From a checkpoint of a small mixture-of-experts model trained on Wikipedia: a softmax router, 8417 steps.
Below are experts of layer 4 (counted from 0) of a mixture-of-experts language model. Rows are named router (the router's row for the expert), gate (a neuron's input weights, with its number), up (a neuron's input weights, with its number), down (a neuron's output weights, with its number) and show model dimensions 80-159. Each number is 500 + 25 x the weight over its row's rms, rounded and kept within 0 to 999. Numbers have three digits each.
After each expert's rows: "raises" lists some tokens whose logits its average output raises strongly, later layers aside; "mostly gets" lists some tokens that are sent to it at least half of the time. This comes from a sample of Wikipedia text that the model never trained on.

# expert 177
router:476484501519512468529488489503521499483486498474455488521528525510556512497501493571526475526521488523474485529483549513514493457534535470496460476511494502479489493484455521521460513478529482513483465476540461499476540494499437529491472475
gate0:519468483466523510495512510477487512490468508537471497525537534495526508542486473485541492523492495521539491514522491516518493465512580502512510489480465461562488543490506518528502519485511491462502496501501468513527489530502461523498550535
up0:511494475485515479533516507493495471508477498516483528525505548501506483509477476499507495527500541527522460516515489487517497477528579490544481480502450473511507516488458513512504483481536481489489498481483477511499485461515475542500509534
down0:528505479527533497527482547485527527548510530512515495482506492477495508505519507482509520482491546486455482462494500528493476461500494528532481496503507504448480520511496504501506463547498490498495557512503524490508486455430520482499529507
raises: "\n", "\n\n", "\n  "
mostly gets: "|", "|---|---|---|---|", "|---|---|---|---|---|---|", "|---|---|---|---|---|", "|---|---|---|", "|---|---|"

# expert 123
router:498513468479552454489454510532483505526473496521503467483514499505542459500480480527459538456491522519469503514489503455487485495487503512465545502536501533463520521510463510554525484532510526509517474502529479526485478515490523537498529495
gate0:541524524548508501485461525458480553486469491538581499477484478514518484482526495486531515464479452481513483479487535509539527471472509485488471486524510541512524462514496500503465468500490547534511483473510469480495555532498475498496481485
up0:512486495463482463507518486551483507507535525481453488553494535552461507509498511502511531490495506534533542500528484513497514527555493502513529489485517429503466537480518479522521494478511498498509498523521509507516539455506535496453478514
down0:511502537495520466487491509521478525474488492475548514487487483505533508513563487470504527457477475516502524498511549478535510445520512489483492457503514545487550506522513503536522509539496513438510480525512511489490478518486503485455502541
raises: "Development", "See ", "Overview", "Pictures", "Social ", "Security "
mostly gets: "== ", "=== ", "==", "==== ", "===", "===="

# expert 109
router:501525516503490503506526498468549496481473522490524491556463509490484473532513521474495485438450497491499469563453505497448467466485493496505521491497493499514535504547509538518499472498510503516550484495505503485530480520535522502513514484
gate0:553526525519514530546534495514489509524527455474504480505479452500483485501522482429494488494514487524475513541483458481518527469461514542494485503502463526513500435538519555447511477519472474474490544491488475527484553505487520499506510539
up0:529492527513491465491512486509529505484519479465559463533501503512496519515447510515469464495573505477508491513492458506477526498497491511492527486489429505498490496511573518523519483497452495456527510520541483487504524503513499514524466512
down0:518515532415510465517489451485558505482525472496513527520533495518529508487506480495505530529472491527483499539502510538468477451502487438518477494516474469490515496487502494494486473520513498544516530488545524510502473523513490473474455514
raises: "ights ", "ake ", "ights", "ates ", "ake", "ush "
mostly gets: "n", "t", "d", "l", "f", "b"

# expert 26
router:515543498452471506481455488508505510477452536503524546480498512502521516504471490497469468550549526513497481506497516499510461484505513505533510459505479516504507493497474481518501499495557549489507490447534480506502540471469519464536509489
gate0:495508503478481454502462538512486513465527503488481496537506515490515473509502529511457518522510512547446482480462480529517485526449493476505469456537522502523524514529478528546480507487430490488500484500467512507479512532492522492557508442
up0:518507483523459489503518499514501517462498475510497499472489489488505506508534503528488505541522492520509488499524477523516509511495556517498512469539552488511489511490508504510505506476478514460466536475501442499496474554495478495507450464
down0:465475464489502532496515511492510522483456516503485469463503468482523447515494478513533483488523491488526533548496521506521544484534526493520503546501497543512509488520528506503466481535514471516524546538503501490510491520463465489519512495
raises: "ines ", "ines", "ine "
mostly gets: "J", "pr", "exp", "and", "V", "Ann"

# expert 68
router:540482495503509501527503481501536545497496536563495496478510533479499554556489442509501494508490477453477522474479456442475497518512471447500512514487485481493538478518497472452504478519514493488474522521464511496524479482477474479519509495
gate0:505514489536498473489495471495508489505528483482513522453503478468485532505537541496515503492492548500485520518492466508538501482498515502509503530470552492487442531497514476478542516543477520504460463501557481522468485514490521507488525518
up0:501532484483546480527523463499461493499515486490463513541516481489469514444538506485503500440480516479499498502509462534555497494491478476480509483458450503452550521503477502531541480506500514483453510466524472529473524500491490501494466471
down0:484564505524534523492480520499465513535505497547522496488495466509517485474493519524526515504496545496524512502509508471504500477513477456449473475516499517456459492508509488469515515503506507488475523485489543507494544535520478488496547495
raises: "ordinary ", "every ", "each ", "the ", "these "
mostly gets: "from ", "of ", "for ", "into "

# expert 110
router:570511506466523464560505486475473513466512507522489511465475487491530559510466492496524528513495457510471517476483511489482480512465478517517504507490482483540514460509509472509500508522491486462548471465498482505513529529485429471517509467
gate0:547476536521474495483495441464525520507500481502497501498490500539468540473493530514462470516520478501483478513502459468508514518547483522500490466525483487513473488484449484501505521530456536505486510504506489490508520509508481484474468513
up0:463518445560489512492506538514462502541505501499535515570465494482491523525533508470509508526457466517467469489483502504479505464492494496532547516553519546515469502517479484460478523482566492461462488545516476473487475461506503539524508460
down0:508489495513499483528487438485528544549487514495509462531471526476490540495493520478539521474536511532522463524507446478499509508528524481479506499480500506511495472498504492490506515561455437502522496488497495523521540543470481515486529504
raises: "of ", "operations ", "in ", "operations", "sides ", "and "
mostly gets: "ating ", "ering ", "ate ", "ize ", "ing ", "izing "

# expert 165
router:469479494520499473461481503506497515486482525514464529517474575487492547515483488500487476505487514493489526503513490502496534531481536488520501504496487497531532472506504516490501479521480455503446484535492483550511497481481491514496494474
gate0:517520457461518518441509471472488517485534543519494470477519473493498485439511494491540486495505560526527528499479504490493538470458458516476484453469534499472505476484472479467504509536508466485500490512462490517491516498517494514465506488
up0:486499506493506525517493524524458474501462448510542516490466479522511513551494484509493557498517466489486504494523524470471509515494493494545529543502525518501490521527537520513460523467498525549525520488521516454480452499472482470516480541
down0:506545484492496507515519506484550472461490501520518523542511449503518538502479471567527479477530504500503501509485531500496468518496521563463487492529504494515538519491487477466498528508481458520496520514490489496512481486423491497484504500
raises: ", ", "ing ", ". ", ".", "es ", "er "
mostly gets: "tion", "season", "ation", "team", "round", "School"

# expert 90
router:463470510523520558496496503483559530513455519463441471488492512522504477523524514478518482512530495471476505535561494507518513494454497481498502509506502507478510513462514492513522495495534471574454513499493550528490507513485512499482521502
gate0:540485487503462455514485550493493509497514514522491490513494516524553499537498458481538482483526518519515475486499501513491529534508484531517539504513487521486500506464506509470498509498501534503520490520501555531519492511518501499496469522
up0:546523516490525507458504475478493526494505542512474498500525491495539496490544511524496547468478475470483475459490501469522477497497498499454488452500527526473488509496488531506515448503481517494487488496514553514529549488496506453494484522
down0:521490465509517501534491497453573482496481518544547517535480538451522493490507497454520519495485505491472460429470517472522495557505549513516495533475490490488456503480500506487525495489503480466487499509485491516489490490503454469490480500
raises: ", ", ".", "; ", ",", ") ", ": "
mostly gets: "year", "York", "School", "women", "children", "London"

# expert 152
router:522508500490487475545548504489475481517488495528543521461452485480485512523437491482485518465479501526481537479506477473518488505482480489524495469495483465504513465498523486458469499495557501520493484528457502525450480502522447469517543509
gate0:476472525491499457501520503516479505538537436490497507502487519499464520524486468482515498493514500520493507539532495498515492493474500484496461532465448504517494473492494513530489492525482493470480447504503527539485520535510454515540519537
up0:477533510531438522478512531469472501480489513522506449503502465521477476493497544500499508488472496515453509490512503501499506474530529502487512474493503522480500517567502456438538511499485469504462501467514537485479545491483470489538494511
down0:487464518482514516533560506518479499521472477479481524468484507486505481500507487468528516501502537499531480468494513491514562541491495524517490508545481489503486575493469503511449534508476494510504500502473509486492532490526453512483504454
raises: "and ", "ph", "ch"
mostly gets: "ved ", "elled ", "ised ", "zed ", "tered ", "tioned "

# expert 51
router:502523505521498514473523532546526488531525498508462529505497530518495488528473517494498508487490545453468520455517554466502516518497501514508478473516508515462473480443508514562501511518540492486450453505506546537529493496475475540516512509
gate0:530508496506482486484499493497480486464475505555477492510507547509509508526480466546504467503532528503513436470535512482495493490443449505482506512511483471442493493484492478544505545560452493508563517498495512454512478523494518514499494518
up0:484460524501556533477488479484512528482509500468538504506491467506502476461531577493482520470472471502493515536505531478473541472567510522524525485516502473526513544538470498488543461452530514491504492469523522556494511499504487460485514484
down0:522468487448499490498475448513464521501474470505509521496549485465542551463517496497535510466485539523470471485508516472554520544541495502503459493528510496531532454532462477494480480529507470519536488549513490484521507488482460510501535475
raises: ". ", ", ", ".", "; ", ": ", "'"
mostly gets: "London", ".\"", "killed ", "million", "Avenue", "respectively"

# expert 41
router:460474507567499533545471524488458479513554548448479490520464526479495491486502513454474509530512503504467510506466502515488459490492528497516487523483461509500483478534498514528494516457440459467495550530482504505499502473535526549491504504
gate0:461478482517487461497517523519499515485469511527501507487492510542552527472513491480508511481491503504502467504517480485500489517534497492444486499524479508511478534515491511453510510521453502475533478488502523516499508507491453541455601535
up0:493497445476527504545515455482520505495512544481520488500498499525492460505538515500508477499498516486482485512543531492530470483507515529522494491530470479497484510455515530490486469535480487521491528487475505509446503516494514491523483527
down0:520479514463489479471470479469490502458540553500487488502520513515475462508517502500510496524515519501462530497503503517520509535512502478541493500505478503516497515472458479521502500513491525476450463510519521541522466478481494505456531484
raises: ", ", ".", "'", "/", "es ", "–"
mostly gets: "ic", "ror", "ric", "pris", "ón", "ical"

# expert 53
router:524499490482498488503530483487463514533557534481537477480510513477556502501537509490499484474473476518477529481460555501510509488510512481456551512459484515554482496501477508485533492522447471513504527517489480501502535517527522519526513481
gate0:486481494479494474494483476500504521477511520495546522530520511512535480546494500496465498501491498491491498492466507518447511521469514507471478505464443499480464454505502520549536513490482492521455505486503516522486538549512482515535518495
up0:523511484550467484493480513473469504481503499447545524515506502521529474480513497485451499498519528484464513479487526506475499525485486501504496528433466471499533492503507481531535529499495506509492553485520536473491552465503486493475524506
down0:476492554489502497544507480500487494518468498484507523476509467504486514477512550458535476503485482470564518505481492456529518520508500495520481532522508538470513529509479514525449472489504479477478496456523467474531508486523472445526470537
raises: "of ", "& ", "ch"
mostly gets: "ability ", "Running ", "limited ", "forced ", "fare ", "cess "

# expert 67
router:519542484528513516505485486495551517543514491488489512505511520494513471521532514530504512536531483497488474504473500489541483484495517533468502515503561521452487451519512502545516523508530493464526500494490526482506476484479486508467529467
gate0:541516535485551513509490486499468488507504501486518513531500513492480485514486483471507513452518469472492507480472502497521514533518483515506486507494552540507471515523506487556444513506525491545513438458449473516531521495515476484517465506
up0:500510494520546482547512533517485490474536457456522471514534492512536532517513499490547487520490548496496515507515463482444490483501506510519505483462464512462532487520510531474508482483467454485531524534508495489470470525501529459512504508
down0:492507490510545519491525496514491478486506479504485486491472470526520507475486472516476505509527490473481512525482491494479497469492521468501508494534483436467485532507507468488488480503474519468473505456470546521475497515486462519502508532
raises: "omet", ", ", "-"
mostly gets: "Ka", "Pa", "Ca", "neur", "km", "Indian"

# expert 134
router:511479506467504494521490473459459474501505521490519515487516474474509488497515548514468526495530511494463529487525463500531520525498469513512524523467494489508496531508465489539539508508543466509514491484478494470477487468519465522560559487
gate0:535519493503502496492474540485502493537520472593493510500509498498462500448538514524509507472522476460484502476502510497527501495508472537491484499569542568509490497498491498489479464448558517505482478487530454511468481537497509494463502500
up0:493504506425519540500478469509510507518484483518505495514466550528518490501530512494493499496498463464477516494521475476494512491523459519529515514510531502462491495548512504504474527473502491522519530532505456528491479533497487508475515552
down0:492545489489438503474501454503520462523526488473555541538529482539503514471528549488524529503499464471520511529485510498434519513468477526503489510500457477513492558494489512509462432527518550468499545475516545500497459466510518499506473483
raises: "of ", "for ", "in ", "never ", "now ", "also "
mostly gets: "als ", "days ", "ks ", "ets ", "ns ", "ats "

# expert 36
router:488515468556482475474491527523480509509501510505519475484527521474506458502548486504477474525483520467457498527461505451521508530486498508491546520487496469484461487507493497512522495515455512509495502501521460495512475479502508519501523512
gate0:484505516520494509507534454500503485525500473478505506488478543504544495484535465515466484504509470538526484480493469467492472549496513505534481496474506470447520437470480486478502536517498484516470497505508539457521424529502502500505514506
up0:488492445514516478520536457482487483497478503529487513470523526505534509475521512496492513521461493501545502490502500484510483545522493495493460499491505477513528475488498461482489522526476477480492476505525512475530399498513525457465550504
down0:472527509481513515464460519483482546522536487495544444499507503484482509544514549525504527508463511492451486473547502496521539485526501510538515491489505486497475497534523510503482500523476494452467498453516481504517540544507544477501439484
raises: "===", "|", "| ", "they ", "== ", "=== "
mostly gets: "Genus", "Career ", "Apps ", "Episode", "Position", "Pos "

# expert 126
router:494500538555488472460541483529489491534446514497460506497485516536514448520479468505515508518512488479518504510505479509500502522500533479483533526498496512492504530495516511491524529506460485527434536500491440519515514497525480532530501490
gate0:501490519545491542480491469480495495531494498522532520525484492487496480520525525533461519495490508521485475483513528466443479523490460511442507516490514502509474471492509515523502496449501450512524522471484558491514492504511501460466462534
up0:468501520506521509533457504473501511499494491515506504523508513498467462451465495490497471536499517424520524477497464458508477547533565534514505501482510421496516518516481524487492515473487483470502466484452492547488460495503521472499536494
down0:471515494522463488488521494529531502503531460493498517522535498491481476470525475504506452479503508480505540552469483467469506520529486490471467497553495540496486496515501501518531496541457492478561482471470527487558530511517500554512507526
raises: ", ", ". ", ".", "able ", "'", "/"
mostly gets: "career", "ations", "States", "Coordinates", "France", "classification"